python train.py --d_shared_expert=192 --balance_bias=true --vocab_size=32768 --parallel_block=false --init="uniform" --dataset="wikipedia_en"
Below are experts of layer 2 (counted from 0) of a mixture-of-experts language model. Rows are named router (the router's row for the expert), gate (a neuron's input weights, with its number), up (a neuron's input weights, with its number) and show model dimensions 0-255. Each number is 128 + 24 x the weight over its row's rms, rounded and kept within 0 to 255.
Before each expert's rows: a language model's description of what the expert responds to. This comes from a sample of Wikipedia text that the model never trained on.

# expert 17
What it handles: Commas after clauses, years or adverbs, plus semicolons, opening quotes, dashes and ), in prose and lists.
router [138 131 135 119 128 123 122 228 117 172 128 119 139 137 114 110 153 156 124  57 150 138 129 146 136 139 131 112 116 174 171 187 137 108 152 146 138 152 119  71 136 103 124 121  88 125 120 144 138 170 134  93 114  85 129 162 125 145  70 127 163 133  88 137 105 182 159 111  84 132 144 130 116 127 123 139 133 121 125 151  98  84 168 121 146 110 111  76 148 126 148 127 138 154 136 136 182 117 119 134 130 103 116 168 144 110 113  93  78  88 169  70 120 105  91 144 119 139  98 164 158 133 157 158 117 162 116 113 146  86 112 131 159 138  81 139 118 123 136 151 128 171 146 119 119  77 115 131 118 151 157 104 134 108 144 133 155 132 158 110  96 127 124 133 151 161 158 133 136 134 101 127 160 133 135 124 146 140 138 136 126 133 141 131 148 153 154 123 119 160 132 109 122 124 123 135 101 104 139 118 144  91 127 138 115 123 137 128 140 104 137  91 110 143 126 134  95  94 140 146 104 101 170 145 126 137  78 131 135 119 126 139 161 140 155 148 111 133 134 170 127 125  94 149 144 159 131 105 160 153 126 165 164 109 116 154]
gate0 [119 126 132 144  89 130 149 119 144 103 140 140  53 132 138 118 129 120 121 116  99 107  89 178 135 134 146 130 117  93 144 117 140 144 115 104  78 107 141 151 159 137  94 160 124 101  98 107 117 166 117 118 141 141 126 128 120 146 150 111 125  71 113 134 101 159 118 123 116 132 119 144 116 148 157 141 150 121 114  83 147 126 127 149 155 157  92 122 170  89 119 161 138 135 143 167 130  97 134 107 104 149 130 181 116 105 151 133  89  82 129 115 139 107 150 143 164 135 117 121 150 158 157 128 156 108 204 115 106 158 112 138 132 135 148 149 148 118 114 119 159 144 103 167 127 119 138  88 112 165 138 107 137 128 146 100  83 188 138 109 139  82 128 118 152 153 127 181 122 146 113 133 173 173 145 130 126 170  98 135 151  93 137 180 103 104 142 113 112 114 109  76 148 139 126 121 135 141 106 133  97 155 136 116 159 106 132 115 122 143  86 136 166 141  90 140 147 147 126 102  86 113 134 111 117 128 144 100 127 112 102  92 117 120 143 138 133 149 120 134 124 123 113 129 119  81 185 190 133 107 125 161 158 106 136  85]
up0 [118 124 146 119 175 156 108 146  94 149 176 150 138 136  81 106 141  99 141 120 160 169 142 117 113 139 152 132 105 126 116 120 115 113 142 100 175 163 140 102  88 177 118 127 129 140 177 142 123 146 141 122  86  91 154 144  92 143 107 117 139 148 110 109  94 107 114 101 183  74 116 178 138 121 138 161 169 134 143 148  61 128 154 147 152 134 137 131 110 158 121 105 140 134 113 159 102 125 116 174 134 115 114 129 127 136 144 192 138 108 110 131 149 125  85  95 113 172 159 127 163  94  70 103 122 167 133 115 140 137 131 186 133 126 139 103 125 125 121 147 164 145 152 152 118 122 104 166 102 139 101 129  91  76 120 116 148 141 130 136  83 164  91 158 109 142 120 155 158 106 142 144 143  91 112 130 146 145 142 141  89 150 125 127 131 145 142 130 117 134 179 137 119  97 153 109 105 100  93 142 140 143 137 137  90 135 146 119 112 135 180 114 136  80 131 132 133 119 153 162 147 114 161 123 116 122 112 137 142 145 142 130  91 131 166 143 114 108 125 139 105  90 128 156 136 173 117 120 150 123 126 129  96 124  93 146]

# expert 19
What it handles: The conjunction and or or, often after a comma ending a list, plus list numbers and capital initials like U, J, R.
router [129 128 105  75 134 112 120 137 113 140 136 143 153 122 138 135 124 115 116 135 174  95 141 136 101 130 110 162 120 104 126 125 142 139 122  97 122 120 139 150 112 165 144 137 120  75 136  90  87 131 120 144 110 182 166 132 139 105 133 157 133 141 152 140 152  93 134 108 132 141 132 137 136 131 107 117 105 154 123 141 122 178 113 165 135 130 116 127 103 151 119 128  91 167 158 156 117 114 108 118 169  91 114 157 126 128  87 154 174 115 128 121 155 140 152  95 136 133 128 119  90 113  80 115 140 133 130  74 111 143 100 148 121 139 106 157  92 138 142 134 165 154 122 128 128 139 110 100 138 115 116 153 156 102 132  92 116 138 144 128 181 132 144 151 129 110 106  94 152 155 121  95 117 110 117 127 102 166 135 106 134 140 139 131 138 135  67 112 139 148 154 147 105 100 113 146  99 115 182 122 111 126 156 119 127 131 118 121  97 157 127 106 139 112 116 118 105 121 132  76 129 119 143 135 149 119 161 142 164  96 100  72  97  87 137 106 178  70 247 131 192 140  94 121 111 114 156 125 106 132 148 113 147 137 128 105]
gate1 [141 109 130 125 118 120 111 142 133 146 119 113 136 111 110 111 108  87 194 125 137 144 122 148 110 164 175 141 125 126 156 158 125 137 101 151 113 124 151 133 141 150 141 158 153 155 134 136 124 112 128 139 147 153 120 167 149 170 141 132 179 138 122 107 107 151 122 137  75 160 126 111 107 149 127  91 141 125 117 131 114 127 105  80  87  87 139 129 123  81  84 133 112 188 135 134 109 147 105 140 104 133 109 137 122 121 134 146 130 100 162 110 109 150 117 128  94  78 119 146 109 142 134 167 135 121 165 136 109 137 121 131 135 165 172 114 156  89 114 120 102  64 135 145 115 123 165 155 129 141 143 133 110  86 139 141 139 146 133  89 148  98 125 133 156 161 110 108  95 110 108 122 160 122 145  94 151 143 117 166 166 121 134  95 145 117 132 168 154  99 137 144 164 122 125 178 148 111 122 120 138  82  99  97 163 114 166 171 112 133 103 147 143 109 178 134 118 128  97 156 118 199  95 144 148 133 133 185 128 124 152 111 154 128 123 119 125 122  79 139 106 112 114 120 119 151 117 187 165  86 156 159 125 148 102  98]
up1 [ 98 116 139 145 101 168  76 141 115 149 153 107 128 128 147  76  94 133 158 118 159 145 147 138 131 145 144 139  96 120 138 140 122 147 141 140 112 137 173 149 135 151 130 162 134 101 172 137 127 109 133 125 108 123 112 158 140 151 122 132 161 150 159 106 147 138 123 127  76 148 136 158 154 102 157 114 112 102 142  80 106 123 139  98 119  85 130 109 145  91  77 135 125 154 149 150 117 132  92 133 104 129 111 155 115 154 153 120 123 107 130 136 123 124 117 119 125 168 162 121 122 109 137 112 101 119 157 105  97 102 102 115 105 166 125  80 135  88 141 124 140  85 116 111 130 111  95 123 125 107 105 138 145  80 113 118 103 144 142  87 126 162 189 115 106 154 139 143 108 146 152 108 167 155 150 111 165 120 111 145 162 141 155 100 127 119 166 122 139 133 142 142 140 146 126 187 112 112 143 158 168  89  56 146 153 110 129 169 109 147 139 113 140  96 195 164 149 115 111 142 115 165  97 166 110 127 137 133 161 122 129 114 110 121  96 131 124 111 120 116 129 136  90 155  96 130 130 143 163 121 172 164 113 138  82  69]

# expert 20
What it handles: Spaces before numbers in tables and coordinates, year piece 201, and abbreviations such as USA, US, UK, MF, TV, plus infobox field names.
router [ 96 141 157 113 142 155 129 131 139 122 150 102 111 140 139  90 141 141 144 126 125 124 138 128 110 142 130 142 137 123 118 101 130 142 135 121 138 117  96 122 150  87 138 109 127 204 120 130 135  83  90 169  95  85 162 138 127 154 121 151  95 147 144 109 171 151  81 166  94  80 151 131 157 107 139  95 153 151 133 144 110  83 153 165 133 101 149 160 136 124 139 111 147  99 116  95 129 123 123 128 134 128 119 151 134 126 153 144 159 122  91 120 118 162 187  80 115 154 166  84  92 126 117 104 120 181 120 111  74 116 160 110 158 124  88 115  98 114 143 146 115 105 151 133 173 152 104 129 132 184 136 131  95 133  89 113 109 107 159 129 126 136 101 130 123 144 123 123 140  95 167 128  79 134 139 109 156 162 101 163 127 112 111  84 137 155 118 129 183 124  87 138 159 124 125 153  89  67 101 122 135 140  95 154 142  93 113 149 143  98 144 151 122 106 147 135 138 157 150 174 153 132 144 134 132  83  89 141 141 120 124 154 157 126 116 103  88 144 118 132 142 156 120 121 136 134 137 113 118 141 148 159  97 138 122 107]
gate1 [ 77 127 123 110 171 114 141 108 114 148 133 134 169  98  86 125 160 119 103 123 110 161 141 149 142 129 150 111 110 122 141 100 118 153 129 119 133 127 164 160  88 134 144 107 136 154 103 152 135 121 100 162 175 102 116 102  90 111 109 105 120 112 134 117 131 160 144 115 131 142 124 156 122 156  88 119 136 125 119  98  85 121 116 112  94 155  87 131 105 160 109 128 184 143 139 120 153 148 116 139 112 132 170 122 163  99 113 153 159  78 125 131 161 127 142 119 148 133 148 155 143  83 155 135 130 138 151 125 104 172 129 102 116  86 129 126 143  95 133 159 124 128 113  92 110 152 115 111 107  84 112 167 120 132 127  97 137 135 117 148 153 108 118 158 145 139  90 173 113 135  99 172 117 137 148 111  94 144 106 151 119 121 147 128 105 138  76 134 116 118 111 108 222 130 122 105 160 131 148 106 133 140  69 110 116 152  90 116 122 138 138 172 110 146 126 125  69 132 136  80 136 142 121 162 170 142 137 112 140 127 117 129 164 146 114  86 146 178 116 141 147 133 118 132 118 119 128 190 128 111 137 158 148 177  82 125]
up1 [139  99 145 171  69  91 137 133 173  93 136 140 105 132 183 113  98 118 177 137 118 101  95 106 136 151 127 136 176 137 127 155 115 106 141 130 116 118 144 166 143 127 136 120 122 126 158 114 140 124 138  82 105 121 140 139 148 128 127 149 104 135 122 109 131 107 159 152 140 117 105  94  93  80 156 114 110 172 168 164 140 152 130 133 125 133 155 123 139  81 133 134 112  98 142 132 137 141 140 104 124  75  84 160 103 130 129 121  96 152 112 160  88  96 108 121 139  86 132 107 155 141 124 141 152 113 141 121 162 113 169 116 103 177 146 119 163 131 122 146 143 119 169 140 139 112 127 116 147 152 143 115 120 136 134 142 124 164 160 114 112 112 137 134 142 112 161 117 141 126 194  94 120 119 152 170 166 126 130  97 143 178 134 136 149 149 161 120 128 126 122 141  85 112 130 146 135 100 127 137 128 122 173 132 149  95 160 138 168 106  97  94 115 109 144 158 157  81  92 164 112 112 122 104 151 123 127 100  70 137 114 121 106 160 132 170 130  75 110 115 145 155  75  93  84 126 121 101 146 137 118 127 126  78 113 140]

# expert 13
What it handles: Pipe separators in wiki tables, especially election and result tables, plus inner syllables of proper names like ton, inc, eph, urg.
router [ 96 161 122 162  71 117 144 119 102 157 123 120 141 127 159 134  84 104 136 133 124 146 113 130 134 113  99  79 132 149 142 102 151 128 164  93 116 116 162 109 121 138 138 114  97 104 148 122 114 153 143 153 139 145 134 130 149 125 101 126 155 104 108 156 145 113 112 166 149 146 174 118 158  86 122 128 147 142 120 151 146 161 125 161  90 135 114 135 116 104  85 123 216 177 121 150 100 130 135 161 135  89 150 155 145 150 142 134  81 106 113 120 135 141 136 172 156 101 124 143 164 132  98 137 145 143 141 167 127 148  97 106 154 130 142 112 168 144 141 125 102 138 119 133  99 121 138 130 140  84  81 144 116  90 155 126  72 156 118 145 135 115 107 147 139 170 104 162 144 151 107 177 160 146 125 151  88 115  95 117 130 107 129 160 102 154  98 127 121 151 122 111 160 108 112 119 181 138 116 133 121 116 132 129 168 112 179 138 111 129  91  92 110 128 114 179 142 138  87 113  95 140 111 164 128 171 131 139 157 182 111 136 120 120  85 139 138 183 140  93 128 108 123 146 123 153 108 124 115 147 134 120 141 134 161 116]
gate0 [141 104  48 131 105  66 131 144 111 137 150 101 177 131  99 110 116  81 155  62 157 147 154 135 171 118 131  87 166 112 119 120 117 109  97 140 110 117 131 125 147 126 109 161 111 140 149 151 102 113 152 152 122 118  96 156 121 156 102 112 162 120 160 118 101 132 113  64 136 130 127 116 124 108 112 177 162 168 120  80 120 108 128 139 146  91 112 139  87  94 147 150 137 133 113 128 159 117 106 107 142 134 131 109 129 139 115 140 137 159 145 138 123 112 117 114  76 109 132 145 110 139 124 143 101 139 137  92 147 158 116 120 116 130 130 154 102 115 194 139  82  87 109 128 146 127 138 153 156 133 100 134 109 146 159 109 105 142 139  99 148 141 115 191 101 132 133 148 162 179 141 148 133 141 151 100 106 144  95 105 134 104 122 112 104 118 120 147 122 117 131 157 161 108  99 143 153  89 151 144 133 110 156  78 158 116 116 109 112 132  77 157 139 130 137 155 117 129 141  93  96 101 142 124 144 100 147 114  97 100 138 110 132 105 179 141 117 114 154 159 149 129 166 122  79 144 149 149 139 120 116 124 118 155 102 133]
up0 [121 131 129 119 161 138 120  94 127 178 136 126 146 112 114 149 123 145 107 176 118 149 102  79 102 137 136 168 109  80 112 141 144 131 138 125 121 153 155 122 112  90  99  79 132 141 137 128 117 113 128  66  98 135 130 147 120 113 103 142 115 149 113 116 138 123 128 114 147  65 116 143  91 150 107  91 168 115 110 126  85 148 146 134 127 124 138 107 124 125 129 134 136 139 111 118 114  87 187 130 139 112 120 135 108 155 106 124 138  91  73  98 147 138 100 119 145  92 128 156 127 139 124 110 134 124 122  68 140  96 126 154 108 117 152 126  91 143  88 134 195 157 135 165 117 133 149 100  83 123 138 130 103 104 119 122 130 129 128 150  85  66 149 125 126 139  99 135 148 151 178  72 123 113 102 169 106 125 118 132 100 152 111 146  98 141 120  69 165 132 124 116 114 121 143 105 116 146 105 133  97  86 135 152 136 100 125 117 143 125 125  99  79 148 107 102 109 152 144 168  91 178 164 118  97 116 130 145 157  98 118 135 109 148  98 157 137  78 116 122 124 127  95 137 130 106 149 107 110 116 148 115 111 135 127 186]

# expert 4
What it handles: Pipes opening table rows, === section markers, colons in times, and first names or name pieces such as John, George, Mc.
router [ 61 130 137 131 143 115  81 144 131  78 144 132  95 182 121 129 131 122 114 130 150 104 161  99 164 168  93 110 104 160  89 163 125 146 128 205 135 131 123 172 119  87 135 158 160 157 155 126 115 121 113 138  92 115 140 141 128 104 125 137  98 131 123 124 126 129 135 102 126 139 123 118 122 119 143 120 173 116 130 127  91 113 111 108 137 139 123 136 150 128 148 125 158  85 144 107 135  95 154 133 127 145 120 127 130 151 140 133 139 141 141  97  93 140 179 107 136 146 153 107  68  99 144 154 123 163  88 103 147 107 127 112 136 117 120 127 123 142 142 143  99 143 114 111 105 132 123 118 134 163 156  95 124 140 115 143 117 137 200 123 127 162 135 133  98 114 108 127 129  92 189 147  95 116 108  90 143 107 149 123 146 133 133 112 146 159 186 103 104 149 113 165 158 142 134 146  86  99 177  95 152 156  97 161 122 148  93 173 115 110 118  93 119  96  96 182 137 118 119 120  78 111 125 120 162  70 149 116 136 133 110 153 123 145 163 107  81 137  86 142 129 113 119 139 131 131 117 114 100 131 139 156 119 146 122 126]
gate0 [132 161 106 136 112 156 116 109 123 133  96  88 104 112 162 109 127 130 129 189 112 104 143 131 153 114 134 158 140 109 127 122 112 118 130  98 133 197 145 110 126 145  90 141 111  82 115 128 130 132 147 117 130 101 107 131 150 143 125 139 105  95 113 136 128  99 131 134 111 129 112 138 116 114  43 141  84 118 110 155 128 136 130 149 122  76 129 144 166 140 119 121 154 107 102 102  99 158 128 167 127  84 149 141 157 132 132 116  73  95 158 124 113  96 140 113 154 170 115 139 162 137 163 122 121  94 142 138 142 164 132 133 109 142  90 134 106  98 124 158 138 149 142 135 148 181 107 101 128 131 142 154 173 122 154 172 111 152 119  81  83  94 151 133 142 179 142 125  96 111 117 127 145 161 120 156 126 140 110 116 115 132 174 156 109 136 116 177 115  91 135  95 127 159 119 112 123 141  75 134 106 115 130  91 169 132 140  57 163 122  93 150 130 156  83 138 142 154 128 130 159 148 136 131 108 158 146 114 113 106 115 118 110 115 115 135 104 130 151 117 135 151 119 116 143 142 105  93 158 157 127 149  76  99 147 173]
up0 [166 180 127 123 152 111 117 125  84  98 114 115 100 144 140 143 125 130 150 134 136 140 112 118 181 176 140 111 108 118 121 112  94  63 152 148 119 111 144 107 136 145 103 157 116  98  99 155 102  81 108 118  95 100 109 153 123 134 133  90 104 108 132 175 162 126 130 115  98 141 108 127 127 126 128 152 140  99 114 112 101 136 139 149 162 127 118 169 174 126  83 132 132 116 119  62 126 147 112 114 134 138 139 117 125 117 151  85  73 128 168 100 123 113 149 189 116 130 141 130 137 120 145 117  82 145 125 124 120 133 132 107 113 117 165  95 147 132 110 134 128 103 143 149 175 123 119 120 120 196 116 142 145 146 110 126 157 118 107 120 103 150 120 154 111 140 144 109 144 121  89 156 139 139  88  87 156 163 136 132 111 134 168 134 127 168 113 131  98 156 156 119 184  98 172 107 124 127 137 156 166 113 154 117  89 150 111 103 128 177 125 131 129 146 159 150 133 137 173 116 157 182 182 149 150 145 140 119 141 118 166 124  82 148 117 127 119 118 122  98 112 155 127 150 133 125 139 158 113 134 170 129  98  93 134 129]

# expert 3
What it handles: Proper-name words for countries, cities, states and nationalities, often after the or New, such as United, York, American, Poland.
router [139  56 133 121 124 143 125 107 172  75 138  83 113 105  81 165 139 112 124 115 110 168  92  96 150 162 137 156 155 150 111 161 161 109 160 162 148 141 125 133 151 112 149  90 153 123 155 183 133 115 153 116 135 144 142 145 147 118 126 162 144 144 134 136 145 182 122 140 137 100 160 125  94 174 145  82 140 175 127 143 137 109 176 151 126  88 117 131  99 139  99 138 143  85 145 135 112 132 171 128 120 139 125 138 104 144 130 161 131 148 134 170 150 170 139 158 112 120 146 100 131 145 138 114 144  74 104 130 114 111 117 144 131 119 176  89 130 143 130  98 153 132 130 104 133 122 142  95 131 130  73 121 149 107 116 176 118 141 120 118  85 132 123 163 117 142  99 119 103 133 154 149 151 128 124 116 111 130 148 110  95 152 119 136 153 158 189 147 174 107  99  98 135 155 124 132 159 112 130 116 114 175 138 126 141 121 117 130 181 112 161 120 132 130  98 107 141 147 142 127 157 138 144 119 157 108 128 151 129 150 105 156 116 102 117 100  85  85  90 137 106 105 142 112 135 143 155 109 156  97 131 183 122 134 155 128]
gate0 [169 147 102 151 169 198 137  88 121 132 134 137 143 126 124 150 141 140 117 163 142 162 142 163 137  98 172 130 128 124 118 108 133 171 126 160 134 156 119 116 142 133 150 108 114 176 135 101 135 105 141 116 132 130 131 127 104 147 161 109 165 138 141  93  86 128 135 128 119 128 134 139 108 130 143 104 170 156 112 123 118 140 168 122 131 150 145 108 140 148 129 133 193 120 105 116  93 109 168 178  87 114 136  79 142 158 174 165 154 119 130 109 119 130 120 109 147 174 143 123 146 116 129 119 131 126  79 129 101 109 116 140 168 104 138 114 139 122 132 166 148 134 145 128 110 163 148 146 157 142  75 116 147 122 142 118 144 134 131 140  85  50 112 141 167 131 129 110 137 121 110 163 134  83 167 162 114 152 102 170  98 157 132 152 117 147 130  93 107 151 110 157 125 128 106 125 196  89  73 109 125 118 122 139 147  98 106 111 128 122 175 152 133 134 194 118  89 128 144 148 105 115 141 114 119 120 143 181 149  97 112 120 163 129 107 141 142 162 122 128 145 129 149 145 114 120 139 142 128  88 152 119 118 161 133 141]
up0 [140 152 143 115 143 143 149 134 112 134  93 146 128 132 156 109 103 129 105 156 112 157 116 131 140 130 109  73 118 152 106 101 149 140 163 122 119 155 133  89 146 147 113 150 141 110 155  89 117  52 156 141 120 104 121 160 137 132 151 141 149 144 125 109  76 134 103 105 129 104 122 162 140  90 134 144 176 110 130 110 121 147 116 129 161 175 162 118  92  52 147 135 126 120  93  85 126 127 110 168 167 118 121 115 135 161 125 121 176 117 155  80 121 100 131 109 130 154 144 111 110 115  85  93 115 125 127 107 113 129 137 168 169 130  97 175 155 113  85 120 159 144 160 128 180 138  94 123 151 148 159  81 134 163 133 157 145 118 118  92  80 130 182 132 123 104 144 140 154 129 141 113 144 128 175 133 100 104 139 170 125 135 114 113 127 123 112 110 132 113 137 152 106 158 133 104 127 136 122 125 122 133 122 111 165 102 122 106 136 133 134  96 138 150 104  88  80 109 148 165  63  85 124 112  97 138 140 118 135 153 116 161 154 126  94 154 125 130 111  89 146 112 107 152 117 158 125 140 118 115 119 162 138 110 130  97]

# expert 11
What it handles: Prepositions following a verb or noun and leading into a noun phrase, such as of, for, by, with, on, after.
router [172 120 108 144 144 100 143 131 120 158 115 167 144  84 114  46 129 122 125 166 123 162 146 113 149 120 179 127 114  61 142 118 120 122 130  65 125 125 153 115 150 174 109 127  98 130  89 119 124 131 165 119 148 120  95 111 178 135  95 172 128 118 170 156 164 123 145 131 123 185 155 114 151 102 121 103 129  85 140 120 132 124 103 108 107 130 129 145 139 113  92 159 137 114  87 127 111 142 111  91  77 153 145 139  97 129 109 138  84  96 126 159 139 121  99 133 140  99 108 167 129 127 131 142 134  94 138 132 146 100 135 134 121 140 173 159 145 109 135 124 127 121 116 121  89 150 117 129 157 117 138 125 134 161 145 118 158 142 129 123  88  95 120 125 167 107 162 138 105 111 109 134 176 136 160 130 120 104 145 147 163 156 131 120  84 145  92 133  73 115 125 126  98 136 116 116 202 145  96 131 126  98 106 132 134 144 114  83 103 152 125 159 122 140 160 147 125 172 141  98 136 151 134 116 151 172 125 105 107 149 173 123 160 156 133 134 135 152 150 128 136 144 137 161 114 137 120 132 113 117 134 142  85 156 137 118]
gate0 [149  99 134 149 132 133 141 133  98 140 110  80 113 126 140 148 141 147 120 116 140 175 155 159 165 128 161 121  69 132 124 141 101 135 139  95 114 155 160 170 148 100 136 139 123  97  93 116 124 182 171 103 126 108 114 115 140 143 113 112 101 140 120 156 113 113 114 107 119 111 124 109 107 173 119 107 158 154 120 131 150 119 107 100  96 104 111 158 111 142 143 153  99 137 131 133  87 116 174 108 126 134 130 111 135 153 129 130 129 143 103 180  96  98  91 129 106 162 134 135 146 105 132 148 135 101 139 130 143 134 117 111 119 136 146 148 102 157 170 185 140 138 141 116 124 106 151 122 114 157 105  91 155 139 140 106 157 135 102 141 103 161 125 129 107 118 159 117 188 132 161 136 134 102  80 103  81 108 162 113 130 106 125 154 133 102 116 166 106 130 131 200 127 126 127 106 143 124 126 126 105  97 110  93 128 158 183 109 122 145 124 115  90 144 145 169 104 131 131 113 135 129 115 106  78 137 104 109 178 112 150 146  80  94 137  83  98 192 146  82  97 137 124 138 133 137  91 109 187 150 136 118 126 121 121 156]
up0 [106 137  98 154 124 109 110 110 154 106 134 167 160 128 111 115 120 138 119 135 112  69 112  64  88 131  94 122 169 123 110 109 134 129 113 170 123 115 106 154 103 142 102 111 110 166 156 155 116  77 141 143 143 141 167 133  98 117 153 162 124 137 140 108 183 124 156 135 128 148 130 143 116 111 158 151 117 104 143 122  82 128 150 165 137 130 143 117 137 143 128  85 136 107 130 123 158 124  90 124 136 119 127 137 148 122 120 126 135 155 140 110 157 174 173 114 146 117 138  97  96 127 130 128 114 167 115 125 119 124 167 139 167 125 106  92 131  93 104 111 136 114 102 135 122 137 128 147 161 100 160 181  99 140 131 155 112 119 179 150 175 110 119 136 138 148  95 130 106 130 119 120 118 125 140 173 200 120 101 149 121 134 126 100 128 158 125 109 133 174 149 100 146 108 155 164 104 131 149 124 154 137 153 141 137 119  79 158 141 117 126 159 135 108 106  99 158 144 125  99 114 106 176 159 150 110 151 144  79 140  97  98 166 141 141 159 155  74 121 169 160 129 121 109 162 112 133 143  48 125 154 133 109 132 137 110]

# expert 5
What it handles: Sentence-final periods, decimal points in coordinates and numbers, and year prefixes like 199, 201, 200 before the final digit.
router [109 127 186 119 124 140 127  98 126 108 123 113  89 227 123  98 143 191 123 165 134 121 150 156 124 173 177 146 125 134 124 131  98 166 102 125 115 118  85 166 156  75  95 137 135 154 144 117 116 124 133 139 106 115  67 151 170  91 111 102  91 167 140 135 135 119 121 141 149 112 103 156 133 141 134 131 132 140 140 145 112 100 149 136 129  98 145 127 136 122 129  92 140  98 126 116 154  86 134  90 117 151  60 147 154 121 132 180 152 139 116  76 113 179 152 100 121 117 169 107 110 111 170  94 138 101 102 138 108  85 109 121 105 119 110 131 130 119 140 121 103 119 135 127 144 146 124 123 139 119 119 125 114 128  54 144 111 141 115 124 135 131 129 128 126  84 129 140 144  97 126 129  57 124  96 122 135 112 116 129 135 149 133 111 155 130 150 103 102 104 107 130 161  96 128 154 107  80 164 130 122 151 130 132 126 157 134 173 147 100 150 119 135 122 137 139 151 136 143 122 145 133 128 106 109 107 101 163 138 124 149 150 128 100 139 126 106  91  92  91 120 128 141 126 136  91 133 102 115 101 131 153  85 115 103 121]
gate1 [177 122  82 126 110 125 120 136 147 127 109 128 118 127 129 147 143 131 153  94 101 129 152  92 190 112  88 130 123 139 142 122 149 119 136 134 122 180 145 123 122 149 160 120 147 111 126 138 122  99 143 104 141 107 136 112 164 134 133 144 137  97  98 132 114 135 100 123  99 100 147 136 129 146 114 163 149 151 120 105 130 102 128 153 133 134 128  97 135 205 128 137 130 115 128 138 139 153 115 146 145 137 154 156 160 106 103 137 144 114 153 147 134 132  96 132 139 117 112 117 103 122  99 122 155 127 150 130 148 118 121 133 108 144 143 120 137 136 115 180 123 101 135 131 102  76 198 126 122 176 122 145 108 113 163 240 124  91 124 161 149 145 108 134 128 110 115 142  89 128  94 124 128 125 103 155 128  65 121 164 152 147 146 129 135 118 107 177 174 113 132 148 143 130 139  94 142 126 139 155 139 136 156 104 104 100 168  88 161 133 167  97 132 136 129 133 115  91 117 136 112 136 136 111 107  88 113 136  87 166 127 106  97 160  88 141 126 145 128 141  88 126 110 135  97 172  53 121  98 161 155 114 120 138 144  84]
up1 [ 73 107  96  89 120  87 119 104 110  99 144 148  91 118 131 145 118 122 127 129 115 101 104 144 157 151 139 137 167  93 132 115 109 120 104 157 112 113 151 121  88 140 102 118 149 153 147 170 100 153 157 120 162 115  77  94 109 167 126 135 143  90  82 135 119 138 139 123 154 142 141 185 125  88 123 119 149 115 142  88 152 104 147 132 158 108  89 112  96 106  95 127 166 139 116 131 165 114 124 103 113 136 120 127 152 174 130 145 108 143 146 137 164 138 104 150 109 137 124 122 185 104 132  99 107 100 142 126 123 152 124 131 179 129 134 116 132 130 138  99 132 107 100  96 144 117 136  78 128 114  79 164 132 103 107 148 142 120  94 142  98 148 101 165 117 142 141 155 143 141 174 105 139  84 119 106 117 123 117 137 105 149 150 145 125 138 140 139 156 119 133 153 166 110  73 128 139  97 119 125 102 153 192 142 100  94 132  85 145 124 120 170 187 130 122 137 165 139 129 162 150 110 102 133 125 133 117 107  89  98 113  88 121 135 160 113 122 151 123 132 104 114 157 124 147 136 154 172 130 143  98 153 152  96 114 185]

# expert 12
What it handles: Bare space tokens in tables and score lists before numbers or dates, plus some past-tense verbs such as killed, took, developed.
router [ 99 106 153 123 125 125  73 146 124  84 160 148 124 195 124 121 141 158 138 140 132  84 135 153 120 155 123 125 129 134  91 119 111 173 139 110 126 131  82 162 123  89 130 121 136 176 140 121 122 112 125 118 100  99 186 166 126  67 121 181  92 155 111 120 138 148 115 134 117  96 119 142 129 148 157 128 130 119 138 124 128  91 148 120 134 114 152 132 148 127 138 116 132 117 132 119 142  90 148 124 122 144  41 141 148 118 143 151 166 128 109 117 106 170 140  94 136 145 181  98  69 128 120 106 131 152 102 105 120  80 141 118 164 105 112 129 130 155 141 121 137 103 140 139 151 147 121 129 114 138 133 102  91 138  73 132 122 107 178 142 119 133 130  88 125 122 117 133 137 107 172 127  68 132  93 116 151 114  94  78  98 134  85 113 138 135 153  98 185 118 127 127 120 123 144 135  74  66 114 115 134 142 114 136 134 136 121 165 119  83 156  92 123  93 128 129 134 148 163 128 135 139 116 118 107  92  82 109 143 113 130 146 143 127 146 116  94  96  72 128 119 120 125 107 138 114 121 102 120 127 139 141 112 126 124 115]
gate1 [148 141  80 124 101  82 144 137 118 141  83 143 115 112 115 124  82 142 121 114  96 125 131 165 128 134 101 117 106 138 132 147 100  96 161 151 158 163 123 119 117 161 133 153 146 128  98 126 109 115 166 132 150 128  95 143 148  97 117 108 115 124  81 121 123 113 132 142 118 139 142 147 130 135 165 135 136 107 114 127 143  96 114 125 120 118 106 179 100 141 141 110 120  98 135 116 129 125  97  88 111 139 175 134 120 136 125 133 113 137 109 149 151 101 122 178 133 129 116 143 188 108 101 171 144 113 139 138 140 141 101 140 157 159 160 160  85 105  97 120 121 154 121  98 136  86  79 138 134 189  96 123  89 152 141 124 123 122 112 183 126 128 128 114 132 144 179 143 113 143 123 175 119 148 129 155 119  94 162 155 142 136 136 107 108 106 129 128  84  95 129 125 129  70 118 111 115 168 112 129 141 127 117 108 149 103 109 108 109 148 129 153 106 135 125 157 119 138 120 144  99 125 142 205 106 116 138 124 107 118 182  71 120 116 112 153 101 164 154 110 187 143 121 133 173 114 152  97 156 145 115 151  91 135 199 133]
up1 [121  79 141 126 144 111 131 126 147 147  90 119 138 113 102  80 116 128 150 135  83 140 169 110 140 116 139 171 133 116 166  76 144 105 122 113 146  85 162 112 101 126  99  78 135 111 136 108 143 138 111 161 134 139 122 123 115 139 142 147 106  82 110 145  86  65 163 125 141 117 125 128 139 136 121 106 125 131 133 150 117 140 119 131 145 136 112 133 110  74 111 166 116 167  91  82 125 141 183 149 106 117 122 143 121 113 106 150 137 133 161 139  95 123 147  72 142 140 133 140 118 134 118 149 145 107 149 149 120 139 162 143  84 151  99 140 124 132 161 104 122 163 150 124 130 162 115  88 113 118 150 158 187 109 126  88  99 101 142 162 109 147 137 121 117 151  82 159 110 144 137 156 126  96 106 125 125 118 122 129 122 129 110 143 151 131 130 163 116 145 114 127 117 130  96 113 185 139 139 145 139 108 112 137 102 173 110  92 128 112 133 154 157 122  92 146 129 136 107 167 118 180 137 138 139 130 116 104  91 111 129 138 158 149 144 120 115 131  74 110 106 118  81 112 142 111 111  91 149  55  80 165  87 176 125 107]